config = dict(
    num_hidden_layers=14,
    hidden_size=256,
    n_experts=12,
    experts_per_token=3,
    d_expert=80,
    d_shared_expert=256,
    hidden_act='bilinear',
    moe_layers=[2, 3, 4, 5, 6, 7, 8, 9, 10, 11, 12, 13],
    router_score='softmax',
    normalize_top_k=True,
    routed_scale=1.0,
    balance_loss=0.00113,
    balance_bias=True,
    init_std_router=0.0256,
    lr_router=0.00209,
    vocab_size=6540,
    norm='rmsnorm',
    norm_eps=1e-06,
    tie_word_embeddings=False,
    optimizer='ademamix',
    learning_rate=0.000739,
    beta1=0.9,
    batch_tokens=131072,
    max_seq_len=512,
    train_tokens=533400000,
    max_steps=4070,
    dataset='wikipedia_en',
)
Below are experts of layer 7 (counted from 0) of a mixture-of-experts language model. Rows are named gate (a neuron's input weights, with its number), up (a neuron's input weights, with its number) and show model dimensions 0-127. Each number is 128 + 32 x the weight over its row's rms, rounded and kept within 0 to 255. Numbers have three digits each.
Before each expert's rows: "comes after" lists some tokens at least twice as common just before its tokens as in all text. This comes from a sample of Wikipedia text that the model never trained on. Tokens count by the router's weight.

# expert 5
comes after: " ", " |", "1", "2", "4", "3"
gate0:076111161074089108089119179212136138153110120152106074057053137096127106174110147077114102113156127170085059105150105147105172184135137098159118130113133109108125104163120151151117156134146135112147108172131187124106088178084152066207123132117100120087042136139168150111128050110113109140147127123129168109167168155110150084142076118216144109088100123079158157135163119127105115161137
up0:091072100117133141066110154115084139165160081089143144121130108142169108071075116144157197116178173125077123054123175197093142164084190053104129114125144108143138123099093083149099102169111073127137163104125182155132106112093150138166158134151155161112121165128152171138194164118129153157094130063116140215178124066179095106133100152185084131158123086123189072077108099064111065080122
gate1:172110098135093148093082152125132151122145127131076149127128114131135107155149113145159142122165064091133081128156153138130144146094179088123108086168083126128118132172083126207145084127125115162110175124089179183137157116088077145068131123119173135170074175151075128073151079107142163155158146160124122113131181075106127121170117127095150122139081157067112166112135127083108179095207
up1:128152104101126075118135081093151145142138127097135123138064132106116094125101139160134127094161168190094116055157119145094079145069137151132055099098177179097202166142127151128143072110136157132130129121132117143150163161081093093149116146124095121155122187128136125144132151169122068139161068074103124127097170071139099156130118198149113166117115081095142181127126186158101145110085
gate2:104134148189145103124134158121127147109076161148162131142050141111142122132192166205123073131152133132090148056166140083142164154166143143184136062133166161174070076138138170120101186085070107131145114170130114152137077072093125107078174103092104106159120194113155127116146094160092093140123099152130111172164124154144123115138120094154075137160147089141066168155162145133064164087081
up2:102118172165140178139153117118071161154131134104139138167083155166119079078159154121168088101115157104172124076166107119131159149108171143133135109173101148168111129149139125118175159121172170093155177113102199133168203106096089161135133130180115094099053113116166090123155148132109152159137071195166075112111100078132174112059104168119085079127146139093117137130131126082139140091131
gate3:111203132108100139181108096137101152141103157129112088114136129175147087125095150136118115099117155127137070141124123117156138131130149119093103156135147156110153153153172125091147172105140110118114087127137132104147149096124130122142106160118148104176147131129138200120186110127151180222075163093120185162110089112147139152116116161111078166151104103095104054114093100153229150106091
up3:122100113160127129119145142149146148188105108102226158102096103175096103185138134193120097149098112144145097148120068149105105205100115065139138127101174103125133158098115129100174079150081109102147137141114112113081152149157102111106101150161022129077152141139172163183079084126128082116138129185133099093096133106114150170099114147141173146134090125078112123128132168124091109105128
gate4:130144145106085179122087161148162129120063157066169143128139143110144193125184109089106107122145104189173096173118137120094172021073163112096155158114191106148151171127121127120182165137100106114098131182106132182129153177167158126177166081088130116171111138154111128088180197088143133091098125162168164098224173106153142098173131133093135203190156131114152121113089123140100145188168
up4:160180156153086172123157135128083091144133044121108146074071130092204176124195142118091132088140101189177151126099123148154127145119148087088121122063112110110176164100121131141102193087121116124130106176089139100131168116175101169131183107126118087141118113113166162129121087081169115140109114130151105170129179116151138108087197110125174103094119164093135093147137135146156155090093
gate5:120116155125117076081119104157137114138082123115172112138122112084096162107186107087149122127159106111130214127138124109092142159120099061110168112089138253113182123098197168140166194164166119128146103149165126176096134133133056103130110172098156054099153110110173105130154165134116106097140073079134076135161143172171089129101149196104150135134140111152177133104167112136115131074138
up5:174135133144099142114130156100134083119112141170113084152087087131178187135142152107124130142087101061161156141113128168160159137103138118154240159135184109150083111121091152149143157124096174187127151179070094132144099151123120163142153119113085154126147094130129141136118052093049086052155124103105095145121162134096106152175086132147117183124125098175062154150141141093110099170113
gate6:095176150089127121096139103065093146161170085125107108126080181161083121120132150153119111132090157091161095106178126221060143117139119097114086142125139103136160113128089166151097154120126157087064136065119130119176137144135145136149057153098172173165072110091122140117154123166146147129174143103118098155141121169159085121149200160110087087132093135153151183102191163153182087140111
up6:063118129078179137192112139119113089173192086062082124157118129111089097120114150114104142159173130133166156116127178089123172094103060167100139074115182184128103144176101143128139107155150084101101060151085153107115091155143089121098112118116100104101167127094107096079094164141128151124149190080065121135179051123099110108121120096153169148164099117157073153129053117134126112140037
gate7:201161123110145131142162145135154124114082106097128101210112113147065146146134121099151169126086113154165125144143137140130112111108148143141125062125111100234154126168168115128068196142127062156097178107150092157166122145171126006128130195093091182139123163129073124154151170148093163121129181154098112125065137132183192165133138083136057115088119090126166106094081154117160101128111
up7:164122118087167046114150131103148089134143134088106103159092147125126118132172126114159078158092164084129138128138130089050189163129107105143036157069188114129126127134151239152119131144102061160132118142145161127176161146156124083159137129105126115124109152156136179097143152151075163116146129068143096066180086157149105146119164152153156106143126134141166069159174172153161123151092
gate8:172178129125095124225130129097159108121128155128130077099121133100091105133173112174124140117088091137208132151164114109086131127117108148123147083146160137078113117112068141067144132100143123170085091139091129136179119194131142104151132127078128144114128132149064140182142091110099078185149145133155155083112098149124151121184133145113115097182125069107112093130102104096149076101153
up8:159136075159103154083197143071160129128132105134126115103107122151085097132086191131150231084068109115102218160136122149074113110159158129125107137161103115139169139100127134137118086177167182189123105138105160113185129185122096035126118179158146133107203079129112124119101112131133103150091158127198134181144098168128090127080169130151087183124112104095163107121173132091217150095116
gate9:149091170145157137109157114107166124111108163187122088125070107164165147054140155160069148121105069162175167120179165100119144071102100140121134114133137097125105150124101131127119179143144073070158107165081118140106152149163124147186100180209118148133149114086171141148096113096096140128088119116131163137128128155117126186187134112163159081074179069113118122137132072083152107106152
up9:133156124163152130227167074093122064114098136152128127095131157139086184057166140113159168131093103089125133109211184161138127188115057132080170159154122066077143161137184095130157094133164157115090160151113069158096128093122175174148124093126110119112098110119161074158158132171114094119080187129160115112103187067094133156117136051118115180138145091115140161119137114146106141116140
gate10:103125110082156188174086163139084099076171174154087147175165115094101105125155108129134094078063126144163052146104120119151108167132136150145107107136143126123157146084112148188114165170152117118089153093134218095094136116119134121124075101158174123095159174128089151105129154089107120086146163059078065112114161126142112142155109059159145156114126175165128096123067071071160151118140
up10:086089110159090145160104130183154115168159148029122080128175092099098140109169128113202132144103129121116142081162123108102146150112139123111145079147103106158169096100157145075093146147115114089184093164121150123160111142119129134134157162098146125120104125098145107189190154159119149116159101191111094112168113094074133136099136195109175117141099154097159158202102066121130142036110
gate11:099150170121076171161149110085120153150160119142085149131097091105109162163094140111158078161113063153160158114115112075141140192061118139154180116099085110118119148098124096146121152121139127148164096119118137165146088146091057143062166147143140050120064127138107126167140204172108160125134104221150062148189159110100133156105201096134106103080146126174133141140048066121119205143172
up11:176101169168113118128116094123140116177120127162092171079122129063115114146063085146112137155187126096160151097201077157134105155128073131174160102079160170140114105105071202129085122132154014146106068127110125129133111098135120167155117103107122160111159087138084125097157089121065134127115151147191110097104090101179172129110150141064192125138156135134186097142186135104100132088104
gate12:113085169139147168101075128094067162132164117143109167171144170127102090122159060130124129159126120099075112141110105067152135062068124076133134197085161204131174135128155153141180108121105126118160155096083092184102115107118124113210096176125133077172178175162174121176120199146139127121127158146192169132089072167132146147136179156104088155152096126164090132117119159126113152062143
up12:177101073130065149147112140128104159123150119116146172126100113061132176105148181148163089099103133157139108153123109180129148165141137137091123099126112162093199102129127180135166161122076157141111087181098045196131125158127118086133133154088098124167125138153158136090169137139127101117089149117175051160111165061132132138167137088132133135084127173114076131086093086114118139153146
gate13:142141150143079134123170086109058166105143151092147148059086120144129115154133099147124118179148132152145192119132123128126124106068099087143178130103110172074106142158126092082120124116130152151147090116107127098097131106139084190142112118118114173160156119133174132096092089125110131159114077093088118125158126114071107187093122153118102168132093100118077127204132175106105150152144
up13:129117107148101147129175191160116127180102119143130154140096116161178091097143099129114060102085124133071126146158079157106079170143111071112103154136106065118147088146136109104112126157168121064133113105121153102111184110065072178113145147162116100074167150095132162147104129137193142213172132075076128139076100160174174140159160139136125125070145169086072185084162111044145139128086
gate14:135120154185113131114152151096165133129106120095133125122105149182175135104145039174097137190105103163125113097152129105176078172060166188126135105083127174129178128120142118124173114164131171190097150110097110133120131146104119133094155150062150080147088127145090100163151095164126107116078146148106155119142092100141147155151068167128083173107104149158122168183064171064117097093119
up14:103117130125126195051121126125164130151072102111174079139149052082152171141127113112111138152076117117096071116115150127150181179164155141134086181119118079138199095117178155080166113125189134103120117070162143159093150169103098120131082163143198138173057079151104092133141105096144114041084105140179107137140122126145113101127088114153087166053142164112194159148097091107148115029128
gate15:140093135110157195154159057122106162131099126099119085139119130103088140144130120137141040148079067112124087092150133118147139106105076122137116104108155168158180123124171116159133103154126171101099127175084129162121160126102104121106150146127144077148118178111126128117116106162054117115139156120109114100082057119120141131099077146122101018133120158131131151150145137124145166122158
up15:072138131067183167129103142141127147136082124184060127155210156086105132124143169151122142113097127120184133190128139115175104034120089197161158114095122105065111117109106179137112107158149071098127174126136135168117146142095089128136080160120098084147133120162133137132113161154183126123123123143128169082187127111096159120102063146098123130158124126127116111201130112077146100129134
gate16:130139093129151179169116184079129130149116159170097084107131095168136190126194123122101148141091178140185099165095164123130107125139089106182161194079037098057105169120122083157096164149123082078108087170126183122147131134123128129112200158104105151114140165140126163149130132115116188152108122069130135090130136141108147140137138134122108168114131110127136117128124136135201134091174
up16:113133122079173101134106129079163173086144130161092114105091135094149081091132171108129166111125168193147194169118125106089081133148099191116109154094155084107071166112137151080102166101093098096157159132148096120117138123094104171096124162136113160101109113174116149116121099117110070189146124137146088147075072126149176162141132134113133079094125088144121131159168142189198117180121

# expert 7
comes after: "1", ",", ".", "2", " and", " of"
gate0:111099161104174076069113076129114113176106144162158186122150111178132130116128171138102111201121136088127154138082179175106135158132075138139118178020105076112123126175139105096157079127190139048105110127144162125097098130149133159134136114143098144175136129107096136086146166093150144147103145165118074095138120054110176151114088147087124160097112115186170151145118021163174139115167
up0:113150136106179153106132145181154197121131175144119180109180102126132155169123130116121162137143143133110095127109159174076078148147098135116105114134175130079095155105118121113116120147179121078180103178074154160155090161095042151146146155163156135097130164133093193124149088140133103171151096147151146106122158078168180067089144141155086067145140105152130132097130169076001183148140
gate1:135110103091124111135143117148172109115149193160176136112098148157099120146113109102143117098053076161166162149084130156128105110110166042103096127123154094107059144156127140131085132118173208126151148079192110176181140155111147136148166135125132090092117101074089162101149135088137147125086145154141145164174128111087125132177192174132133116085124124108140146178181123159091178151071
up1:131151123175111090116156151181134083172103121138154121154143192120122153186187086202091167176155167160134132155133145083140062141086195070171113121119127101129108119107132139050103128109084113185174077091129102086118207109111160199100131072146096102133060099142150185199128131043120139185093113146136094183147091088116170113075160133134114134123115058171114142091149129062110093158155
gate2:141168179151083125163061159087152088158149094095123083129098140065141140139143113156129135180108098184130113204191120150098153135115157177112141125152151126133116138142191107110172142114146095148103183096100082085092199171158092110143133081148142060112186033172094094138151127173114139208154194124137087127119114172137169135156160100164112127141157135129105149145150142111185130120112
up2:144161121115123138127163158087172143124167085141145090096137128077115108222174109151117119039121088098106115108112160128126093121167160098134125127116185201159074122125107124140113098091124118147092040145112193147157107109188147172130139160121173175097175144136129143159078083084106137091112138084165180115150173209101143104141145157148143168147143141113077073144083151112079114095088
gate3:113154166042091151095127103113093093124131191124140080146130137147131194093118106103176072133146164085123146121136057084131147190108122095085139104155152137159178121139146117142118136063166134129095100133107195102138131116092184130114112145151147121130149127160114113085132140112105136099184175131106149086133123133110167178148140139063160101130138088161144161136149193118146166144146
up3:075119102088148116185098129156113139139127159139115075158133134186112128134088116071124069074151143082101143130117147125141102165131134097132148141116115129161134139116097072104109108144138155103092141133121077118082174135139117094074099094105053129154093136069120157125112136094092163096153176123076082062136069128120075101081180144125140153170144134112151170158164177088099108177191
gate4:178127189118107091110128141130064199164146121130088180165109138134103167084121117064098094087177161147054196152150145090113080172138117173117174196120183146125119086172140198107125143149133146169149120058160135100154151163110105129123069092158128132156151148122176127099137078149115103147110106116146091147196146114096138162119154139057076133106121127116030108121163127113108129117141
up4:122184136130213157182124129145099143135151096094074100070143127158140165089141084099116100142108172117107168149158110154080146156151163164108146151152151111082037136140117143143141137076122125109060081095135080135103163112096145117039121089144156082068146096114126127183141112132135103086104174116173090096107130172091121161125115159154102089107186142148181126140167186108147093176134
gate5:163132124147150108160167121185178139135139113154132131094088062178114165051108127060127101075096152129168121186121103158171155101169136086118037113109146121135177179161109154090096128083106032046153079113149093144110133109097139177175131109111132196131125120146103093144148141137173121102115074149114092129155101143115157133123144117157157181145145142116146139175160143079167132138070
up5:117122081144094022129145111143094103107088131155117136117058125137126091125114167119103121082109124079097112085108195127102110152059183102118160117114120111154116172164112135064156152166067149155080096175135111153143098120206070177201098156109092102155106127090151130150183120167179142126148123175129116098140139099188155115094081126166106111125083149126157079079108127066117108154103
gate6:191140103145110113121130088125098173132202180073099119167112125125152142141100156195113142168105138081169193148166143139109085107095146211158089109100150120079111098053124134125126151151084121189171102115082162145111132158075089154184137093131121105164133132100134160142174071130096139133162146156129166142061144122108160157085090112108154055125053135196140123175138130147151099144144
up6:144106098112150149107173157136108129127156114200169096149072124077129134120064120078133104124115108161164078174125136157137133099144100150155086119114124116145103182121157142146080131133124133110190118074072097106114195156196145164143165129097116150132163111098097112123163149085153120177108092136178161101162202178074149139100157148087159199128080139079123181161122149173195150191123
gate7:106069162143112152102130141127144171066134129088074095138093136101105122112142092107162131170150145148131125109169178134152105156112158124200087118136121155115133143167182103120141099098131218136076095097124151160108137119153133142070087098188135132126114134162158091120096145111118127111149157150074134141171095174162069151076172102177152170085088102092161159165152164100115079137130
up7:136120139104093066092124033160154191093147119138099172079117149099093109113062100091111090131132125077128136103147150137169110147104126136125074099113107121106155121172113114127087144068157181129129085106130147139144133129044116138158138104097083109124075122099145140091090132114069133110116146197142120065129161116136101196106047087086088137147117151171096127122095100161151218207127
gate8:131119177149103123106135163142101122098151149114140137105100085117138075189168122160171156147121118140140152133137096204099073156098136113185116133148089168189113178135146160176140134119142081087187127102108106098123119168167161127096168146097158096164189135066154155100130173155080138123079149179093140135119107157117121154103148227109157161127144142156101108138134053085100181133114
up8:194081115082116207186124154122107145096111096141137160139117130111161141110050161119122144046089137132178117145114143158115131136162107111123142098086113166127124059117110104113157136117139195147118109124154148155139167120049110154098110093166114110124087162206141110145157084049103103157152135134179099151115160105146146138122038069161155130148116146085124091137116177095113069185174
gate9:133094141136110113098158123164108145080123093120116078076045166089150145112163106123170085098113116081196197171151198102114130118093155125100115078146102137181159139143115148140136136062153087111172195144080126095048179097126169144073133177164116157108117132096147092121114103103111159144119124104133174131120166121143104115136149114096167155158117086166173081145141130106115154108127
up9:096114115160149140164121089158127103118035190163160075119153110114187125083170092209221123158105084146124091123108136181165146121144072150152114126189093169118120156124205091157168099148046146087120127100175203054109132067106078097157137145098111146097116101119103131107149155142130123110155156131152155108077180136145139085174069208077148126093108095131130130156125140105131134075144
gate10:147102115135096087155109124153144168109097067135152092172164146127133136167089113087116124160128167147098113069133175099154127166132117120133090175082142100157078117153154170188155145113138105102144166152176069137147076128169187103079127143148126106150071164129136149072108148154125181135098118160093190095158133153121105102160096131117129119138129048103140139098066163210167057112112
up10:127114137166131083176164168162112158152106138135171171059100120121128081135111176143124151113057159178162122133126177179148105115061120102144153109146189122092145077145057155049218151078097098116157092135152105088133170099141081092094139162157099104125166146111075157120171071134170063134111111198145172181121162105100172138122121130127131140141107107147127124139099111150129162187127
gate11:116106145116088164151140045197066123072151115139089116105116125081113139182099141058151151086085092132117126092148114125123150146081159121138047079177043178185155099093112133113134167197137123157130098108133087103109107146096167131161122143120136144123075091121147133112119097182140123122110153183174188171147204103089128145137083102195181128119198167125103106114133132134095107115150
up11:118109137077125101144113094130133155156121179157148124153093156145133184121155182103116076144116114036109174139134088116127199203193129109109108117146088101082116123138116161173092158097108127087147069171110151107122106135082171120160175162086128158117111103080150146165126101161151161102117166102144134132090129089112092129078119154144086186150128119107132114115207149146075135140152
gate12:099130066097151126137056149125108113099148119189147129138176147147083098096102104096082080121167103104148086141074114165056057140130095104106137117136130171140174143113139094085152129133094102100064127163156126131137129116183157120102123161097115180110123155080136127095104164177197153134110131061150092145102129123149116125170136154094075162108112118179091206160138133170131087143146
up12:109151120083127162085090161146124107135152132107084134205172118134112149080157139136116118101119107087165139095170126147107146160118093098097124110154085127132106126180088137148117104156127132164154084172169118063130178140104081051165073161086166130114127105164150113061143122157141098184088094156129099141126089075096095108065137126151126095089128129155173145119106124171128103162163
gate13:150093159173121121113163108111087169129125123105144080120127110165155148152098073106160124115125172135156035094087188123131100147105158163119077148125133119118161155179130134096098161155102089051137121138137058157061106109143111104129174138127163183129121052175075228133129137144172124153085109168170145130104140061138118128121170122137125132075121130054135130145159078139079061090121
up13:126199180153122189154140126075182157126066156126116171158103133088134115116078131061097192128131109186097141174131161115119131119117201074130103162183120152122090126124152125152106103113152095117101153133106161166155048131162198082131111144149078137136106159171078067118107164140099146102136109118135152126135079183119161100148118152147093158082163114140086074110115126115153156099098
gate14:099115110090097193115138134172124114116119090141125102140152090149153124098132097125124183159149095089101129112125140128152102052130073146091149112190094138155177144234160101125190090111122117148175139133160117056087129152140127149146123080111123183090148149124127157135072053155139107068134093121109083163153113128156137094093094103094160160137120080109075157130080152177116146121039
up14:197174084114138135181151105151151161120103159124126106119066094157101192114072143104121119140150138171138130106163126078176083118124165145146189105151113148030135116175086158077102164073140138143139092086154107096164118124079127092090118132138115106106141126144180130135115187094144138067200125119160140162063146092111098153107095127106204125136112198102099117118146148151128119160131
gate15:174162153125111104153123117135047118138130134156110129157178098139104158158142105123172139218148101163155118122126125236145159095110137134099159123127189122089081113127165139175162096109178129177087154138133171117090141122158123146175129155138155139153132082170124125129136106096148147162162100132105125078081147184152065119101131080070106115123156047080175080130095108142112070072136
up15:098157172150086087155147146182140109140119129080119131146060147134091149184226110184102202153111089135141097174101130053109130184122150147181135102133120058127144140161115131088074161175134101168165105144128060106157178168082130171115146156107115136129120079097146164106105142085118136118096073146120107135161117137138128143056176110114113080155094126129142096119090137057098111103171
gate16:170136120118142104052112131135158109134091115161108148162148161118144126045086121133051160080168136134137137147147143172093158107151171118158072138165077117151060082192209077135122159061189126153116112115101148105110091139079099088115117145152144095139141113140130125162118066192102178108186178128203136152132149158150156104145106175140080133116129091154100123170112136146117129143137
up16:183068126110148120068156058135150169101125133140049166055137107108106084135084149099171139119150130080143150139141140137123094148135123118123072131075163154167128134122117167152175157106172113106164138146170181169157087152107078094119150109084146153111189189144159160068167126112102111136021136097124155139129170092141128130182123114135149147134083168130130121128113102168133150114086

# expert 9
comes after: " ", "0", "9", " |", "2", "1"
gate0:152144121115088156071152140108087147128135103151068070125135154152120115134126137144124142100156104168128132131094142077065121116171165136178147147102080132132179173164117172131143120122124057131099150102124169173102127091146073101062129182134159190192133133144086114078108125202155131074143105116141181067135114130151127122164143139131158108112164144188176145187088143110097131100157
up0:177171111151138193073117117137132170148106113143125119132142163178130097133088095135142131133074136162102178135200110134144130093141147128147123149114082132143114079074141114125159152098115102162109126097139088120116102167140201185118120182119140110135118160133109131153155148145097160157150156159129104208160111129126102135137168064123132148131116128163154130121091103073119073117106
gate1:126094040118108173107133165109163129123070143180122147146163148121175143115104152114152127150107175145139130124129093043137060157127106200136126132121138105128181185170075075064148098172033127178123162126109094181160109109111096119117145210101100108123138142141170140138107102120120097104142161109088118121181139124115170085164120100153114138122097102115203191183109145175067125194154
up1:141087130155109151154129130127127145108118104096149082172138084143152118146103075091107053101123126063039215136113116127084161054138113084121139185102170132097156094143097179136147119049133103091114103176106087105153227141109115182116137153159157099109117079122105124104129164167193152071077159131130153152112124134120110111086165179103131123134154122178133114143116109083146106159107
gate2:122132145150074149177115121077127104085113166138158138085130144094131129172163175087104168144098130191117118125120163090154150151142137181169175086145054124109107135095081128129123091120132157167152155172101117112109075103127127114097135077147170141168091094144119114094141077145135076132100175161148118095112140066092048187081132124175152148164149141134099094104094130091115147203108
up2:142151147124121175133109128101095119143146092130169125122178122134091137171129123145175075088139155080068138147121147111121138097147093141150144152110075177071088127145077198131117135102114203130157080116164094120179102114153140118141094187131117149134136118185151143113136112155133141097120155180126136146159125138131104130113125161119154115072188101163138104074178109151096119174019
gate3:143158154169118136181100107045144065184155099198131155188114179083164128191086141181149072117138117144144128081095125121118124161094091224173106122092157105121076103151105124159091116086154119057144090108144104116114127126103129145135180128152154074180126107102153133137134132144146091116128133159125097123136206133163075135185166195153158065075109128117116076114142096137117126058130
up3:164112149111054148154119169109170240100161169169078108138115118083117145149053106152137141081119105165182117152134109135105096133109044143148117096124146113123184172164123131182107117113141155179124124066114085111117103086161097130110149128127116176134145168137080123143067067150135121104145173078165154122133120146147133165140192069125122093167143143186103098142111111139110186173030
gate4:157081145115165088129129095130144162135118112136132134114169140103139180133062141107165078208188137176105096181111164136113150136131153130121142098170095103130085108146163091126119159134124155165124131108189019143104084079129116084116158105120098132177144110143114149108137101048062108138127139164099116105144106130141096164132149077138107137140111136105136125182124071125073176156101
up4:145110100115195152111132128124178157119143060150081132129142089126160161118160188139116183070184143143072127161151216063116105057149120129144100164212141135127223162133118170144136117109127105179170169158104148153192101137144149172112138107166115217167178137210109129144167057181138117179109171135154154143183123109092145091149177096141135150133103113137124126071113123142133133088119
gate5:127150174106142108121108106153130148145117097157079122149116100145123117096093135147056178100150065068175114138127161157196125132137105094122137152155193104127133159131173197162121093093111100110200131148169146141153149130040125167091167176145080176191147138078107178150114129093135113097121136098138157144125096143163127108112140165154165155129113140101083215107156099112176131112133
up5:125115127149143232109121121117153138180174135121108127074103133140140123113147076088111225089112106129100097088106144121141141138105106153137099138130159160081120123203116127076112118149081058090096129155061147151116169131127102203135097127151098098118154131132144125149142149110166129075128075132080140121149067168119086147146141151113168095119134194129126145091136095069153069110069
gate6:131105168151145163116119164091170117147156147103095147161138110145163076125163092078120153152089119190208116045158236152115070048114084161143163133112169145135100106073092111111107101098147095073113103105102195148178153111089090138148127100145091099156121097140096120127115158116139158140197103126144149112157088160121044151117140109149139068081132142167137154126183130073138120171072
up6:099161163073185151112121145183123094165123102178097085151151102132118121149148144153133107144181098092103113131162091155110145158161126110149160148169105114092109101095102075148129097068104187149182096022174097106162088126117127105188117155161087177112129109109147129130115093123156166072113089172169149149110114071124093103115111166055123144151153130114111078152146090154126158114147
gate7:089090121151127148123148108149117093121061140090149110141079134121135044138126077129142114074085112123124152121169145122161079137085096112134120113042126144108150082114102107124064154134186140111114150142170069192102178096110067102170101168136189046138067105127165111111158118149118134118177165146140071132086136114131092159130147096125133108137110128173087063086121120101082182132120
up7:146160160154112137101156112098119117120105050114114087161194122163138113085170175138158102109145092150147122081163133132110116134136110156158137149115118149136156095121172040118133072144142191172135145128154177122141066117126092093128087093169187114100134116104092081113152126170119104119093154109117103137085094084104111125184146177120134135091100128134159116114155164165084119142104
gate8:158081127151100116183122094060166189182121073087068137162093099201120173140131088105129130143162097196092135120124158129124167110106154205136095157169159116140127174204127142152120135085131124106211064151084071180169106165114154128151107165082114150141114148176137150093127102135168163115078173186122046121147123115114088168147090132124152119102085128140190175092126203120134141166127
up8:158096094123133083186103113150122142102181039194131114164131167082144134108117170149090155089082093134139109152130163118116187145055060146149194229166157082133123134142147136094161126108113106135085168110167116182143095116149148102144097126177140142104131114186143103130163071106112095130145135150152165118144146119137073159101145108173067153138093158060110156111118155159132092132114
gate9:106171164171078112112107162149124116117115132134090232146096087150065173148131082115112137157145187092123160134109124118103157192143163144089183086082082177127196084185135177087167101150081079099119151101135153166159131205123140128199125136122144167138140159143155121133128139104177083145092115109161127105173120122152102095094151128112159175130090127115160146149120106189091131137116
up9:121145111071134104101131109152150176158165143100155110136126196138158088139112094164145174141120174082199124129205118130116100175149099186173123091133129131152087071072164125065180148173173161134157131103070126124137161167105133142085082152162126073124093155142173133062109136090080136132111153140138103100166120114125187106189095166154171122115096147144141146159128163114106141184149
gate10:092113077157143124088123089124183126156106214172127121114155157131127135156135132182142173152147119094107185089087100079121142122174112190166068126083145077164086106102124123080092138138156135141152098200135079128136116167104079101171128083126151127184146094170177152131146109113140173093128099174159137080191124107144107076148087131140100121072127131160102120158125041128148165176106
up10:152134179109153125136175063162050129127110166203141193125148100135148133152132113123146056162131115143190097131162142103100137222072151148080209102112146156163110091205146116106141114199115073099088097096167092143135126173187141133112106167150136097144166156126107114140133144144108089111139132162134099134095163140178130123102162147122106103093144156131064116114154109139089127144155
gate11:115105094125136167088099129150138120113108137112111166110177086142144152081127179111149138118132116145096169159131142134143132084124095179150186151164087131133104101125180072113168101142138115126175125119092140178140121140105204147164149181119091103164098123140110101148126130103094168113119083075128093181126095112109143103105122132144087101157148170078123149106118105118113152112183
up11:196118188106086197170119106130114129143139145127123111088117145116104123100128189108138218114163153153226142106096105144105094115139111180116074162124112104071148174089135118116154122143132108126118118194101165130081117163155104071159140123128220108166091130103156123101135158111083118083137141089106197128113099083116114138137127131127119087107145139182105108126110138164086163173116
gate12:127112132128160125075067150128150107145077145128151127177163139155108132166103165151129185134168137090109167111083084111124141113158155130129176149191111201110141073076149144135090147141111099164179111120104114090151189150126094127130162117048116071128148132105138116108123057146117083086135143139150143083157164124109129101179105073148115148116138100150110139112080158107076150121088
up12:168151179121108075086125146192134106197081143185080143127144117134118124133124200165119123128125137099130126138059111201131158156191181143205097189131079155156153111079162114101126143095138158107160162129082134102157167152167118119105085154124084146157143105094170100154157081164123127116104106215150132082133125121120162145128047111149133164078120104069129101128089080142098169094177
gate13:143108183119085148147117120070099139172168132134149110168136113093153082116077144071157081068156116141156170131174133145087123180122141131159140126095206163111135110089186101154122160168171157069183159106154131135136142148078098177176121076132133116131062028081179116072087206118083075129131171116082064108126150080113115118125046159123125138106106097149151159145169106156155142117089
up13:174185073106086181177175150127170130085110132135158156062170162110108132140082100112149117143110097174182141171158127070145167127140070133152189096162083130108153102162148174169123140080140138146128090122099165128120096181181139164107107180180092130123139130083100122140075069084088083154155152116096103130135105166154105127073139205155138128171109183129083122114106151105054108126126
gate14:136143173104159146123069118173104162097106128102082131073103044107141160128161045103157200161080154143143095159221141111107089139159149131109099153160171157098136152121133056112185132104147130151126072059143159061184168085114126078115166159122122103132163102205189128123121125084128108136146174157122132076148126112114168122139107186119164092172152134140126195158148184179133126086170
up14:150153132107086159073060172112119070195104156118136095105135116130113140149080110093137076164128117173118136127119130104104155121136171124094169145172133107099152185143125134098177154160106090129139158147166125152105116099104150096079153102107156133154145145108164094115171128159060157176126096079094128126072108165109070123128087120117112098082163131137093115204110171206086067110167
gate15:116097109106091165064121141166078084150146133122159102116117143139092135082091145148100123129138138088142149116161139111112188120080117116166119137077097057180124089155090088150112159168093138082155149182111153177127083112139191140208110112107112160115144107180138104119165181104147094113097097085120150160112161134131116122172154097104138104141142137196127155064144068131135119140142
up15:128146101093160118064130221190135053146165188105136137201139110091114153095107122103127142102073088098099159084160082104119149083122100065221134125100152130128119119110110127105176104112133083187125109116096153107149112140099174167127099136104079132079112186102082097142067136123128120136139113117125104150107147184137122144185099091135076144102145138163124110149142040120115115066133
gate16:092123070137129140169098224096159066042145164075170151153144130177190119104164150163135119060169189130114134174084152078086128142112095122193131118151106161056174124131129096097088120111132089103114132100090116148114180123200096054084127133102156139115126118132123070156096097108131127180124135097105139094081091172159146074138164118165111146108118112137146140147139139152168202142119
up16:107151104146154162133105112055115115054106103112114138094134131142079108113092113147144084165150162090149122126127044137128170132100161107104143096160181111158104076110124143095106137107084090125150188165140075077061130153105164128131229160064058157165165172140085132095139150139151104136117085198112086168095143089113091138136129159099152110106102157111189130106142159114082113121175